Experts of a small language model: a shared expert of 128 neurons.
Below are experts of layer 10 (counted from 0) of a mixture-of-experts language model. Rows are named router (the router's row for the expert), gate (a neuron's input weights, with its number), up (a neuron's input weights, with its number) and show model dimensions 0-191. Each number is 50 + 10 x the weight over its row's rms, rounded and kept within 0 to 99.
After each expert's rows: "comes after" lists some tokens at least twice as common just before its tokens as in all text. This comes from a sample of Wikipedia text that the model never trained on. Tokens count by the router's weight.

# expert 0
router:50 38 57 37 52 59 55 46 55 51 51 61 53 46 63 66 55 52 27 54 49 64 36 27 50 53 46 58 70 39 47 58 63 56 39 53 48 49 47 41 50 53 44 56 64 52 53 54 60 51 57 63 51 65 56 51 30 41 39 34 53 50 55 35 64 37 18 62 24 30 41 54 47 54 49 62 30 49 35 48 50 56 45 45 55 63 51 40 59 42 36 47 55 43 69 46 48 56 42 36 50 42 56 52 49 49 48 51 51 57 49 34 57 39 37 40 48 57 40 49 36 54 70 39 52 54 52 36 52 63 57 39 53 53 52 60 47 51 34 33 56 50 50 50 57 56 44 42 49 77 45 51 39 53 45 35 50 62 39 38 52 47 48 26 47 68 46 65 60 45 56 39 43 67 48 47 67 37 65 53 39 32 53 60 52 54 55 52 68 61 61 57
gate0:60 55 36 46 58 44 51 51 51 33 56 39 57 62 45 36 48 66 65 45 58 63 44 49 43 53 53 51 55 50 48 34 64 55 64 55 47 56 37 39 30 38 47 35 49 75 46 42 45 60 46 59 34 51 76 45 43 43 53 44 44 56 32 50 31 45 54 64 42 59 46 39 35 48 25 58 54 65 49 48 52 61 36 51 48 33 59 62 41 47 45 45 55 59 51 45 69 47 44 46 28 65 69 42 47 47 40 41 42 54 50 53 42 50 50 68 45 56 52 65 49 65 62 65 49 66 57 64 39 50 63 45 45 55 50 60 45 59 48 59 39 43 65 49 51 67 54 50 33 44 50 49 38 49 60 54 74 37 32 59 62 47 54 56 47 54 60 61 47 35 36 36 41 32 39 60 63 41 51 31 41 39 39 56 51 54 55 49 63 48 57 59
up0:41 39 54 76 68 60 50 47 37 42 53 57 49 42 58 56 47 30 38 45 52 72 52 50 47 53 34 46 44 47 59 55 64 45 48 46 47 45 43 48 49 43 38 47 37 55 42 54 63 50 57 55 63 27 45 44 60 41 58 49 49 43 44 42 56 44 69 65 46 55 53 29 59 57 47 53 54 52 64 47 48 39 46 45 46 64 64 56 42 59 63 78 46 65 33 55 74 55 54 58 44 70 52 48 44 50 63 29 44 58 38 38 37 42 62 42 56 64 65 45 62 47 54 38 53 42 63 43 58 44 54 66 57 55 51 49 54 40 44 42 51 60 49 39 43 31 56 58 69 39 63 35 51 51 58 43 56 48 37 58 48 57 64 55 46 59 60 48 48 53 17 57 57 44 62 49 54 32 63 49 49 46 50 62 34 54 36 48 41 45 47 30
gate1:65 37 57 48 51 57 56 56 47 56 53 52 49 57 50 35 43 51 51 60 40 48 41 45 42 51 34 51 28 49 53 30 48 49 67 53 42 63 55 64 69 30 51 49 44 41 54 54 51 56 54 68 30 44 59 58 55 69 74 46 55 45 57 44 45 40 44 45 45 50 63 56 28 49 54 57 56 38 56 40 57 48 57 48 68 36 55 59 54 71 31 54 41 37 60 47 37 44 39 59 61 60 46 46 46 55 41 35 57 59 50 48 54 52 48 51 43 33 46 54 36 58 60 39 63 71 57 43 53 31 52 45 53 52 25 63 40 38 41 33 67 51 32 31 54 49 48 54 33 56 59 52 40 36 31 63 53 62 62 46 59 45 46 56 56 53 44 36 49 45 50 52 28 71 54 53 49 56 54 27 48 54 50 46 56 64 66 51 51 57 46 62
up1:47 53 56 59 44 54 43 85 56 33 59 62 53 57 49 49 46 40 54 57 47 61 57 46 36 55 64 56 41 54 66 48 61 54 39 60 35 57 43 72 54 47 52 45 48 47 54 64 57 44 34 42 42 55 36 49 54 33 62 63 42 59 64 40 50 37 58 36 55 53 48 41 40 50 59 39 49 54 53 50 53 32 58 43 51 46 45 48 54 40 46 53 52 52 53 48 41 40 51 28 63 39 46 46 64 48 40 38 44 56 50 40 47 44 51 48 78 67 53 56 54 39 53 44 45 42 54 73 47 36 54 63 59 29 66 51 51 56 36 44 39 43 39 60 34 47 59 56 68 33 41 32 41 34 65 48 49 43 35 45 67 40 32 59 44 42 58 34 62 43 58 46 47 48 34 44 58 44 48 36 34 63 53 54 58 47 65 70 54 43 41 61
comes after: " ", ".", "–", " (", " −", " $"

# expert 9
router:65 40 43 54 49 41 44 26 38 41 46 53 61 43 36 58 46 52 50 64 53 39 71 40 55 43 46 56 49 56 73 49 47 33 53 63 39 48 59 52 46 58 47 43 34 58 47 51 53 62 50 69 69 46 50 48 46 34 30 56 46 60 59 68 53 63 60 47 41 59 51 56 53 73 55 48 56 60 50 40 41 43 63 52 47 46 56 55 49 45 56 49 51 54 37 47 52 41 54 74 50 49 48 44 40 58 59 56 60 59 61 35 50 56 48 35 65 56 28 56 62 32 64 58 54 51 49 62 53 37 42 45 45 49 51 45 37 55 29 48 25 53 70 39 49 47 32 47 66 48 57 58 62 43 59 53 59 57 61 69 71 57 44 59 52 37 43 63 49 64 50 60 55 44 27 43 48 55 43 51 23 50 37 46 64 43 65 48 46 51 58 46
gate0:39 37 55 57 40 53 53 46 35 68 79 56 40 36 46 53 30 52 48 56 54 56 60 57 69 29 59 43 51 44 45 53 48 58 41 54 52 65 41 57 31 55 54 47 47 40 40 54 35 32 45 43 52 44 57 60 53 62 60 63 43 41 43 53 48 50 50 32 50 53 58 44 61 61 55 49 48 38 49 64 59 55 59 44 63 41 51 59 51 51 40 57 50 59 69 48 63 71 49 51 41 45 49 34 40 52 50 52 38 39 46 53 62 41 48 59 42 51 43 61 42 41 69 41 59 68 69 58 65 56 42 50 60 52 42 47 44 54 64 36 47 55 37 49 27 67 54 49 55 56 35 55 60 48 49 51 45 35 45 42 40 38 48 50 49 27 55 42 48 51 71 52 43 51 57 52 41 54 59 77 52 61 69 41 60 46 50 39 36 79 34 41
up0:51 25 49 43 45 56 63 58 53 47 35 67 61 62 55 51 57 40 45 59 60 58 72 59 55 51 57 53 48 52 44 46 50 66 40 49 54 55 53 65 44 76 47 48 48 37 43 52 61 45 59 49 33 44 52 48 36 28 64 42 53 41 58 54 38 73 52 33 50 57 58 42 47 47 53 67 53 52 50 41 67 48 41 58 55 34 48 45 60 53 59 60 62 30 52 49 32 43 53 51 57 54 61 45 49 65 59 63 46 48 61 48 61 47 46 43 25 47 44 41 42 64 60 28 40 65 60 43 55 54 38 54 46 45 40 58 48 39 43 39 41 51 44 67 54 32 63 31 52 47 39 33 56 53 42 41 48 55 62 49 52 54 47 42 43 60 35 53 53 38 73 66 37 68 47 52 46 57 57 57 67 68 35 49 55 55 42 49 37 31 50 46
gate1:59 40 48 43 35 57 64 39 41 48 58 45 62 54 67 36 50 31 43 57 55 52 44 35 62 57 48 42 57 57 44 46 41 45 55 51 48 75 53 41 59 58 50 55 43 51 34 50 57 43 61 37 44 44 63 32 57 31 47 53 55 45 52 51 47 58 45 48 49 43 48 62 45 64 41 46 53 59 39 63 58 44 60 77 62 65 56 56 51 54 48 39 48 48 55 52 63 68 32 58 54 74 70 42 66 51 62 41 55 47 46 61 32 56 65 69 50 36 70 46 38 57 59 56 45 62 39 57 57 60 57 52 45 37 62 45 37 55 48 66 37 73 44 44 60 42 41 60 61 49 43 56 37 48 65 48 50 57 39 57 58 41 42 32 52 50 68 32 51 50 39 33 53 48 46 57 56 34 51 53 29 42 54 40 67 64 44 45 37 42 51 48
up1:56 48 46 28 40 49 57 50 42 40 48 52 49 56 38 33 43 30 45 39 44 51 58 49 54 42 28 40 46 70 53 50 48 58 63 56 53 73 63 50 68 66 54 70 51 49 45 38 54 49 55 37 43 45 58 34 64 59 50 54 36 65 74 60 45 62 44 51 57 66 36 49 58 58 47 35 52 43 30 54 40 52 39 48 58 45 69 60 42 60 55 70 59 47 39 70 22 53 39 51 65 38 63 49 47 59 57 67 58 44 54 55 35 47 61 59 39 47 51 51 53 65 54 55 42 46 45 52 39 53 42 63 49 45 48 52 51 53 63 62 44 64 55 42 44 48 43 34 58 47 51 65 43 41 47 65 54 48 45 65 52 66 64 37 47 50 52 64 38 59 52 54 50 57 52 50 67 56 51 51 57 48 62 49 76 45 41 37 38 42 61 45
comes after: ",", ".", " The", " that", " but", "The"

# expert 6
router:61 51 36 43 44 38 43 58 42 60 34 57 47 54 47 44 46 52 31 52 32 58 34 42 61 39 46 51 54 46 59 27 50 56 50 45 38 53 71 52 58 66 42 64 57 44 53 70 41 48 41 42 45 53 41 66 59 72 59 73 70 30 47 56 68 11 43 56 51 55 46 46 46 70 51 40 57 40 45 63 47 74 34 56 48 44 60 45 50 52 40 45 62 49 49 58 51 63 56 53 59 50 53 54 61 53 50 64 45 49 46 67 45 53 70 36 36 51 52 41 44 54 46 59 43 56 47 52 43 36 55 49 43 50 53 56 42 42 51 45 39 56 35 60 48 60 52 41 45 41 49 56 61 92 49 45 55 51 31 53 42 50 58 40 54 47 55 44 51 44 52 45 43 39 57 41 60 44 54 64 58 59 54 51 34 47 40 49 40 63 51 46
gate0:47 48 49 35 37 54 54 55 66 60 38 55 59 54 59 43 54 58 33 39 64 63 49 39 47 34 38 67 38 52 55 58 54 52 45 47 55 45 54 54 75 51 30 43 60 32 57 63 58 38 55 47 50 38 61 39 48 33 63 64 47 54 54 49 50 58 51 52 46 50 52 47 63 38 46 47 38 48 24 52 50 43 50 67 45 47 47 63 49 47 69 59 39 53 48 59 40 51 45 46 64 60 41 49 54 48 62 64 46 43 47 51 50 34 54 41 48 68 63 45 19 52 39 57 52 33 50 43 37 60 47 38 69 61 32 65 60 59 54 60 46 65 49 78 43 59 46 46 43 64 47 51 52 53 48 55 54 42 51 52 50 32 49 51 55 67 47 56 39 61 46 47 69 44 55 25 64 43 32 52 64 40 47 63 60 61 61 58 64 58 52 43
up0:48 50 43 58 49 70 52 27 55 56 41 57 46 47 49 35 64 59 73 47 63 52 41 44 64 45 42 36 43 48 46 50 44 49 51 35 54 38 42 57 46 52 53 59 44 41 52 59 53 53 44 43 49 49 60 58 68 51 37 29 41 42 59 67 61 61 39 46 37 43 65 40 48 43 62 58 64 69 54 66 40 44 47 39 43 45 47 65 43 42 30 59 42 63 51 48 76 55 33 50 27 41 31 68 67 77 54 62 47 37 36 39 38 62 55 51 61 57 63 44 45 43 46 58 51 43 50 53 54 57 37 49 53 56 51 44 36 55 58 53 49 35 46 56 45 52 57 60 45 68 55 51 51 60 57 53 59 57 41 39 48 55 37 43 31 61 73 45 48 38 36 48 47 53 36 57 50 40 45 47 53 47 44 43 66 53 68 45 49 65 37 55
gate1:42 58 43 41 47 59 54 49 41 65 45 59 25 50 51 64 53 42 43 38 26 60 40 40 59 25 43 63 39 69 35 49 61 66 39 40 44 36 40 35 39 54 52 52 55 55 44 52 57 55 62 46 49 49 40 42 35 56 43 67 46 71 38 58 51 30 66 54 51 45 61 57 51 35 66 54 59 57 62 44 50 58 47 46 45 44 48 52 42 55 48 49 56 62 52 37 51 55 48 40 58 37 61 56 44 67 62 49 42 52 44 40 49 45 58 45 52 62 60 43 21 52 45 58 53 48 59 57 65 45 65 51 64 36 61 56 50 64 48 60 53 40 65 45 48 53 50 45 44 44 60 45 43 53 52 76 41 41 47 29 79 47 52 57 42 59 50 29 59 44 67 60 55 48 52 49 57 55 51 65 43 59 41 51 40 59 36 43 60 43 54 71
up1:53 49 53 66 50 49 53 51 55 44 44 48 35 46 59 48 45 38 51 61 32 54 84 42 60 52 72 48 71 43 53 52 36 43 54 50 42 54 46 51 54 36 61 55 52 51 59 46 48 34 29 36 60 55 81 67 51 39 41 50 49 47 56 55 38 40 42 31 51 51 41 48 48 62 45 39 37 38 50 47 58 54 61 42 56 39 48 67 52 63 40 43 51 49 51 55 60 51 38 59 53 28 63 61 46 48 59 64 32 36 55 39 41 51 48 61 51 48 62 65 59 40 47 58 35 58 64 60 51 34 53 54 52 66 61 48 46 54 37 38 68 67 50 49 36 26 61 54 48 28 38 43 57 32 57 55 51 38 40 67 47 58 53 54 56 55 54 34 50 65 68 57 54 57 34 57 50 54 56 46 45 34 43 57 54 50 46 41 47 55 46 58
comes after: " ", "|", " |\n", ";", "1", "6"

# expert 8
router:51 44 30 42 63 49 48 62 50 69 43 52 53 59 61 48 44 56 60 48 49 60 53 66 51 45 58 40 60 47 51 56 67 29 48 23 53 49 45 41 40 44 48 49 44 25 48 46 33 40 47 74 76 47 51 49 52 59 45 61 51 45 49 34 34 53 45 26 38 44 65 45 57 57 51 63 46 52 47 48 50 49 26 54 39 34 52 47 52 47 41 41 57 37 63 35 59 45 47 55 39 52 60 48 53 37 41 50 58 59 52 65 36 53 48 49 37 52 49 61 41 56 60 60 55 49 62 40 45 48 59 56 36 53 33 53 56 63 39 51 77 57 39 52 53 50 74 50 44 53 49 53 36 36 42 40 47 51 48 62 61 38 49 58 46 54 64 49 31 62 46 57 50 52 65 28 50 54 45 48 53 68 43 33 37 44 53 49 48 38 51 78
gate0:58 49 63 47 41 30 33 62 33 33 35 67 61 64 55 64 61 54 37 50 53 50 45 32 58 47 48 60 57 42 56 33 48 62 56 52 52 48 61 47 60 53 41 57 39 62 52 56 46 50 47 46 66 62 36 38 46 50 65 71 66 56 44 62 57 53 48 47 57 40 37 52 46 43 40 60 59 57 64 61 56 44 57 72 40 40 47 57 61 36 53 42 59 39 63 44 42 41 44 41 60 64 49 53 56 40 49 51 55 32 39 50 32 32 41 70 49 40 45 48 40 45 42 60 62 64 57 54 44 55 23 41 57 55 58 56 52 62 53 43 39 55 42 34 32 61 52 51 38 50 60 46 47 34 55 49 52 62 61 66 43 57 48 63 60 51 57 43 59 52 49 63 58 58 53 40 65 25 40 51 44 66 60 58 44 56 42 38 39 66 46 41
up0:33 67 56 35 54 55 52 56 58 37 75 43 39 41 58 33 62 50 67 54 49 37 45 49 47 46 54 31 33 52 61 58 61 57 71 43 49 67 50 63 47 43 60 47 62 34 63 57 37 45 32 43 47 44 55 46 39 57 51 35 38 47 50 62 56 57 54 37 60 38 36 41 53 74 62 46 44 37 56 48 43 46 40 58 42 59 33 52 36 43 73 42 62 47 59 62 54 61 48 54 54 41 48 56 44 38 51 35 55 53 34 33 35 46 40 47 41 59 45 61 51 35 44 38 63 48 52 43 58 63 51 70 56 62 55 52 43 50 45 54 57 47 49 59 30 40 58 44 40 44 45 32 54 61 49 49 43 67 45 59 52 39 52 49 49 52 55 61 69 53 71 35 39 51 67 46 35 33 43 48 65 43 51 56 34 58 54 45 50 48 41 45
gate1:51 41 40 53 60 56 54 60 56 47 57 69 59 43 56 39 45 32 54 43 54 49 52 39 55 31 48 57 48 52 39 43 54 45 46 56 45 53 41 38 56 47 42 42 72 44 62 57 49 43 73 23 55 54 65 48 56 61 33 42 49 55 34 53 46 52 46 46 48 52 51 34 52 38 47 56 56 66 71 46 48 56 65 49 70 65 65 40 44 26 67 35 50 57 40 69 57 62 45 39 56 51 31 61 53 39 50 38 53 41 57 60 49 53 61 55 55 64 41 59 52 61 57 41 34 40 41 44 50 70 54 56 44 58 57 50 50 47 41 45 58 54 43 74 51 50 50 59 54 34 64 41 39 36 57 47 58 44 58 42 57 46 40 57 47 57 30 37 43 70 45 45 39 54 47 48 47 55 53 42 66 67 46 34 67 41 65 33 59 34 46 42
up1:42 51 53 57 37 61 46 30 63 50 52 56 39 65 49 50 39 48 47 68 74 52 49 50 35 55 50 50 41 49 33 52 43 49 39 52 38 71 33 83 36 62 57 54 34 58 45 49 53 53 49 78 50 49 67 58 56 56 54 45 49 38 45 51 35 50 43 39 54 56 51 46 59 55 45 61 55 46 44 44 22 49 52 52 59 44 51 49 47 54 43 59 55 54 52 48 42 52 62 62 38 59 59 25 41 48 58 51 49 36 61 66 42 60 39 61 57 46 65 54 59 64 52 47 62 36 53 56 38 71 61 62 57 65 38 57 50 35 31 63 40 68 55 55 57 56 58 52 48 44 53 45 60 43 67 57 55 38 32 44 55 47 53 46 42 71 47 44 54 47 42 48 41 41 46 68 58 59 54 55 56 49 57 60 21 43 61 54 51 50 39 49
comes after: " |", ";", "|", ":", " in", "1"

# expert 14
router:38 49 52 66 42 59 43 54 52 49 45 45 49 37 45 67 46 51 59 47 36 74 46 63 55 52 49 45 55 48 34 62 58 73 52 63 54 37 59 56 37 47 69 63 41 63 66 50 41 59 49 65 43 56 45 47 56 63 61 58 49 53 43 50 27 32 43 56 73 59 49 45 57 40 59 57 54 40 53 56 62 49 55 50 54 66 40 51 51 53 61 57 45 59 45 39 53 53 44 39 54 59 45 39 44 58 51 47 42 40 58 35 53 45 39 44 38 57 57 45 48 57 32 41 44 40 53 74 58 48 56 58 48 53 23 37 50 56 76 44 50 59 63 53 45 60 63 51 53 50 53 36 60 24 45 58 52 53 77 38 51 34 40 48 64 32 43 58 64 55 63 40 41 60 50 65 45 50 53 46 38 47 75 54 47 58 62 40 47 46 35 43
gate0:58 44 39 44 63 47 59 61 56 46 60 47 37 50 34 55 58 65 52 59 43 51 47 57 50 41 51 55 55 43 48 53 43 50 54 41 51 49 61 27 48 45 40 46 64 62 54 27 50 54 63 49 63 44 51 63 34 45 56 67 56 53 47 57 49 42 67 56 34 46 58 32 48 55 59 37 67 48 64 46 32 47 54 36 53 53 57 56 36 46 39 49 63 46 56 65 49 42 53 27 45 57 33 45 55 42 28 54 41 48 39 36 58 62 53 62 46 40 45 42 54 56 47 44 66 54 36 61 42 49 78 53 48 38 73 38 50 51 47 59 58 55 38 55 40 42 62 39 50 56 37 49 56 35 81 47 59 69 62 35 34 50 51 57 48 52 51 61 44 49 37 41 66 38 47 50 25 49 45 60 52 38 51 45 40 54 55 62 38 58 41 33
up0:49 29 46 46 60 65 47 73 43 71 58 51 48 29 43 56 47 40 36 41 58 51 64 52 37 39 46 47 54 39 51 62 65 41 52 49 62 43 60 60 27 44 56 57 50 39 57 67 60 39 37 50 48 51 42 66 46 59 53 63 74 52 42 62 41 47 67 68 39 46 60 45 50 51 39 50 69 36 46 59 57 35 43 42 57 41 48 66 54 70 47 45 52 50 47 53 60 56 55 51 52 58 65 43 51 37 60 65 44 43 57 50 51 55 50 64 45 68 53 48 37 36 52 45 49 46 40 45 55 55 35 41 46 51 64 73 57 57 53 42 66 58 48 46 65 56 45 51 47 55 23 57 57 46 56 46 50 37 43 51 47 74 50 46 61 52 65 47 54 56 69 65 46 51 51 45 53 53 49 32 42 53 49 57 22 43 54 52 46 52 32 31
gate1:60 43 56 48 66 56 49 33 41 35 49 63 46 64 45 45 59 48 51 52 55 52 50 48 51 55 26 51 27 30 34 47 54 67 42 39 52 63 37 56 43 55 48 61 47 61 48 44 57 51 33 32 53 70 36 36 45 50 61 47 26 43 48 34 52 63 45 43 42 46 50 67 30 28 45 47 59 38 48 55 59 50 59 48 49 46 37 57 29 39 49 58 59 43 47 54 40 43 43 48 46 45 37 64 50 70 50 56 44 53 41 56 73 47 66 39 50 53 55 43 41 51 45 47 53 51 39 52 42 44 58 57 35 33 43 49 39 57 35 51 49 57 49 45 69 64 39 39 47 40 67 55 43 31 43 36 48 55 66 63 42 75 62 45 46 57 49 61 39 55 41 58 50 61 56 50 66 26 46 37 43 47 37 59 59 45 56 54 49 52 41 47
up1:58 59 50 55 45 37 57 49 70 68 52 31 51 42 48 50 61 43 65 33 57 55 54 45 47 33 43 45 59 35 54 59 43 59 47 62 52 52 45 41 38 42 53 36 51 49 47 58 55 48 61 48 51 55 48 53 50 41 30 44 32 48 57 51 39 59 51 67 54 58 60 34 37 53 60 59 51 63 58 56 42 50 62 39 35 51 67 35 32 68 49 58 34 52 52 57 49 66 23 58 50 40 48 61 67 52 47 49 48 34 45 44 45 48 45 57 65 51 45 41 36 41 35 58 47 50 53 40 40 55 44 37 55 52 29 56 48 52 35 46 34 38 37 65 37 35 58 77 56 38 57 65 61 53 56 48 60 36 56 58 39 39 34 28 58 52 60 47 47 62 41 56 54 38 31 36 61 58 42 31 54 58 49 48 58 52 51 32 54 48 55 47
comes after: " of", " the", " a", " in", " for", " to"

# expert 2
router:46 47 48 54 55 44 47 64 51 63 48 48 42 65 37 41 50 53 43 31 54 80 49 49 45 38 43 40 35 45 52 50 41 56 40 55 52 47 59 45 55 58 51 61 39 55 54 55 43 60 59 48 45 50 56 56 46 42 52 50 65 51 41 48 39 30 66 57 41 59 59 39 58 39 45 51 61 63 48 45 52 32 44 46 30 59 47 49 42 66 46 58 47 66 28 34 38 61 75 65 37 48 31 45 57 49 44 40 54 30 61 54 56 54 41 64 36 39 54 40 66 38 39 62 56 49 60 52 53 65 58 60 56 59 32 42 58 47 59 58 62 69 54 54 49 61 34 63 45 35 61 42 54 45 57 45 60 57 49 24 56 40 38 51 63 33 48 54 53 45 72 52 36 44 63 56 39 62 44 61 36 50 62 62 50 42 41 48 40 36 51 44
gate0:45 52 39 52 42 40 68 65 42 44 46 42 37 50 42 44 45 49 61 39 42 53 58 66 50 48 53 30 52 58 46 56 60 46 46 45 61 67 46 55 57 51 50 43 66 50 70 33 56 48 56 55 53 60 43 16 56 62 62 66 57 46 50 34 44 41 42 48 41 67 32 52 47 40 73 48 64 68 52 43 41 59 53 46 51 54 61 40 48 57 55 42 40 69 62 50 61 50 57 68 49 52 49 43 52 52 35 60 51 54 57 31 51 42 48 61 64 62 44 51 49 65 58 48 42 28 55 55 53 58 76 32 37 57 27 48 35 33 50 50 47 61 35 60 51 49 40 40 52 45 65 41 61 48 40 65 46 32 53 55 49 55 59 62 48 54 65 56 36 46 58 49 34 59 41 68 51 49 32 53 43 48 44 43 55 32 46 44 43 52 42 54
up0:51 52 40 45 45 63 47 41 42 55 49 39 70 31 59 53 55 33 42 36 40 65 55 58 46 61 38 43 40 48 40 41 48 54 50 60 38 69 30 51 51 64 57 54 54 63 68 41 46 56 49 53 48 63 37 64 64 42 60 42 44 39 55 50 48 51 45 48 34 52 44 53 46 45 44 63 48 42 39 53 42 43 56 49 35 44 29 57 67 34 48 49 58 55 56 55 43 58 40 49 64 56 43 47 45 44 73 37 47 55 36 42 25 57 32 40 55 56 58 60 52 36 54 43 46 52 46 57 59 41 61 52 56 64 56 56 46 57 49 64 67 39 34 48 42 42 44 38 57 35 34 37 59 48 55 47 56 45 57 70 27 36 53 54 45 49 65 46 31 49 29 42 42 44 48 55 50 29 57 68 42 69 60 63 55 64 53 49 58 70 53 43
gate1:47 54 51 40 45 45 24 51 44 55 45 55 61 55 41 57 37 46 58 63 33 71 48 40 58 52 51 56 36 41 69 66 44 45 53 51 53 64 58 55 32 47 37 40 53 49 37 47 54 50 57 44 55 44 56 64 33 51 64 38 67 46 45 55 36 35 37 44 67 53 37 39 34 42 48 53 57 40 53 47 35 55 73 67 41 45 54 63 63 49 57 60 53 60 38 65 42 57 43 53 58 49 68 47 69 54 42 52 31 48 43 50 42 50 62 46 59 60 57 40 61 52 40 46 47 38 54 36 57 48 54 55 39 59 37 51 49 40 56 46 55 74 67 61 55 55 56 65 53 41 67 39 63 57 58 53 42 61 49 48 57 62 68 46 42 45 38 62 40 57 66 36 55 65 45 36 61 46 61 62 51 44 66 64 54 41 59 62 37 61 64 64
up1:58 53 49 53 54 44 55 58 27 49 53 52 50 44 40 59 47 65 36 47 43 54 41 49 41 51 47 37 63 28 28 40 43 47 44 63 40 55 46 74 57 60 48 44 49 38 46 57 41 54 55 59 46 38 43 42 40 36 55 46 51 58 51 53 49 53 47 47 64 51 44 51 33 55 59 52 50 49 68 40 25 48 41 68 32 34 35 55 37 35 43 52 41 55 64 26 65 59 44 55 34 52 62 70 62 46 38 44 47 43 18 56 63 40 51 47 71 61 45 58 44 61 33 42 72 49 56 53 53 57 51 58 43 50 47 39 50 58 53 40 55 48 64 66 57 36 46 66 38 42 58 62 52 64 63 40 41 64 48 51 41 48 70 61 44 62 75 48 38 61 58 44 55 47 42 49 43 56 52 57 52 46 52 62 57 49 54 51 50 52 62 45
comes after: "\n", " the", ".\n\n", " of", " in", ")\n"

# expert 3
router:43 19 46 52 47 52 54 76 39 50 48 40 50 48 43 45 45 23 48 50 49 43 45 50 46 76 54 46 42 49 36 49 54 51 54 56 44 41 54 56 52 39 56 74 71 49 31 34 55 24 42 67 68 41 47 55 63 50 44 40 50 62 49 43 59 49 68 59 42 53 47 70 49 32 60 47 49 55 45 40 52 53 40 50 44 54 39 46 65 43 57 55 49 54 75 60 63 46 46 54 30 49 46 67 54 52 57 36 52 61 41 44 44 41 51 43 39 51 57 48 49 50 47 37 47 55 38 41 51 53 40 33 53 49 42 67 45 45 48 53 54 35 74 26 52 60 46 62 56 63 57 40 57 54 50 36 48 55 43 77 39 44 55 43 43 54 65 53 45 45 47 57 48 42 64 55 52 49 37 57 41 57 46 46 56 66 24 48 60 52 55 46
gate0:40 48 47 52 20 55 63 48 63 40 60 36 40 58 62 41 44 41 60 44 24 82 24 60 45 54 27 53 60 42 54 58 61 42 60 46 54 59 61 54 46 43 44 61 61 43 39 58 59 54 45 46 46 53 47 81 52 61 39 60 51 72 66 61 42 41 41 40 28 42 56 68 55 60 51 53 52 53 35 42 49 47 45 52 59 44 58 56 49 37 49 47 65 48 47 57 61 45 53 57 41 47 56 37 62 49 47 59 52 54 53 28 48 56 55 56 66 39 49 61 59 49 52 57 50 47 50 45 49 61 56 48 52 47 51 59 33 32 33 42 40 50 65 56 55 49 48 62 62 53 49 61 64 45 49 45 51 43 47 38 31 45 39 44 48 55 46 60 56 58 54 56 48 59 43 52 50 50 34 46 42 65 30 48 50 42 51 55 69 67 69 40
up0:59 40 54 49 32 54 57 64 66 30 52 41 59 53 53 45 42 40 47 65 35 44 52 51 44 52 61 48 25 40 48 41 56 53 44 56 43 48 63 32 61 43 50 56 40 50 44 40 45 59 52 57 57 37 64 61 74 53 59 51 48 48 55 43 39 49 38 49 50 24 46 59 48 70 54 63 46 52 38 58 51 64 47 58 38 56 62 38 52 55 53 53 40 50 31 49 47 35 67 58 28 53 53 56 62 36 37 57 61 67 57 31 34 66 51 55 51 55 35 67 52 46 66 34 24 54 52 61 65 56 73 58 72 57 56 50 39 44 49 53 54 60 48 52 45 44 42 42 51 62 43 61 56 50 49 63 46 60 51 60 53 60 51 43 67 44 45 65 65 44 50 48 56 36 35 67 55 52 41 36 51 35 61 47 54 52 53 51 46 64 50 56
gate1:40 37 64 57 50 46 56 48 43 45 50 51 32 50 51 55 45 50 51 50 53 42 70 45 57 55 42 63 62 49 46 28 38 51 57 45 76 44 62 50 56 61 32 44 70 57 52 45 55 38 47 64 47 42 62 38 68 49 38 37 41 41 66 53 44 67 59 47 53 35 51 62 55 48 53 52 58 61 58 61 49 46 51 52 56 52 31 55 52 52 61 32 51 35 53 58 69 35 61 58 43 57 54 66 40 29 62 50 46 33 51 42 41 54 56 41 56 33 58 53 58 48 36 28 44 37 55 48 44 50 61 54 45 49 68 77 44 64 54 53 52 62 63 34 51 47 45 51 44 50 52 45 32 59 59 57 43 51 28 58 43 39 47 53 46 41 32 43 53 51 39 40 33 51 43 43 44 42 59 50 39 57 24 56 38 34 52 34 55 56 58 37
up1:54 67 44 37 33 45 42 56 47 55 48 54 18 49 55 44 67 45 50 41 43 58 58 46 42 42 42 48 55 59 66 61 46 51 29 49 50 60 39 47 27 29 51 65 64 72 52 51 29 52 41 26 58 46 56 50 50 48 22 50 57 47 35 67 60 36 42 51 63 42 58 61 37 54 49 40 56 58 64 65 40 49 34 62 53 35 34 51 58 54 43 50 47 50 46 47 50 52 38 51 56 49 53 42 44 53 45 59 39 33 54 59 41 45 32 69 26 49 38 69 48 40 49 48 50 49 53 55 50 62 46 54 40 53 44 40 47 44 51 46 64 54 57 61 73 42 42 59 43 68 53 43 56 52 39 62 35 42 57 50 56 61 48 44 54 45 46 48 27 59 48 66 48 40 35 52 56 51 45 53 56 59 37 52 49 49 45 58 70 52 42 41
comes after: "-", "201", "200", " (", "202", "199"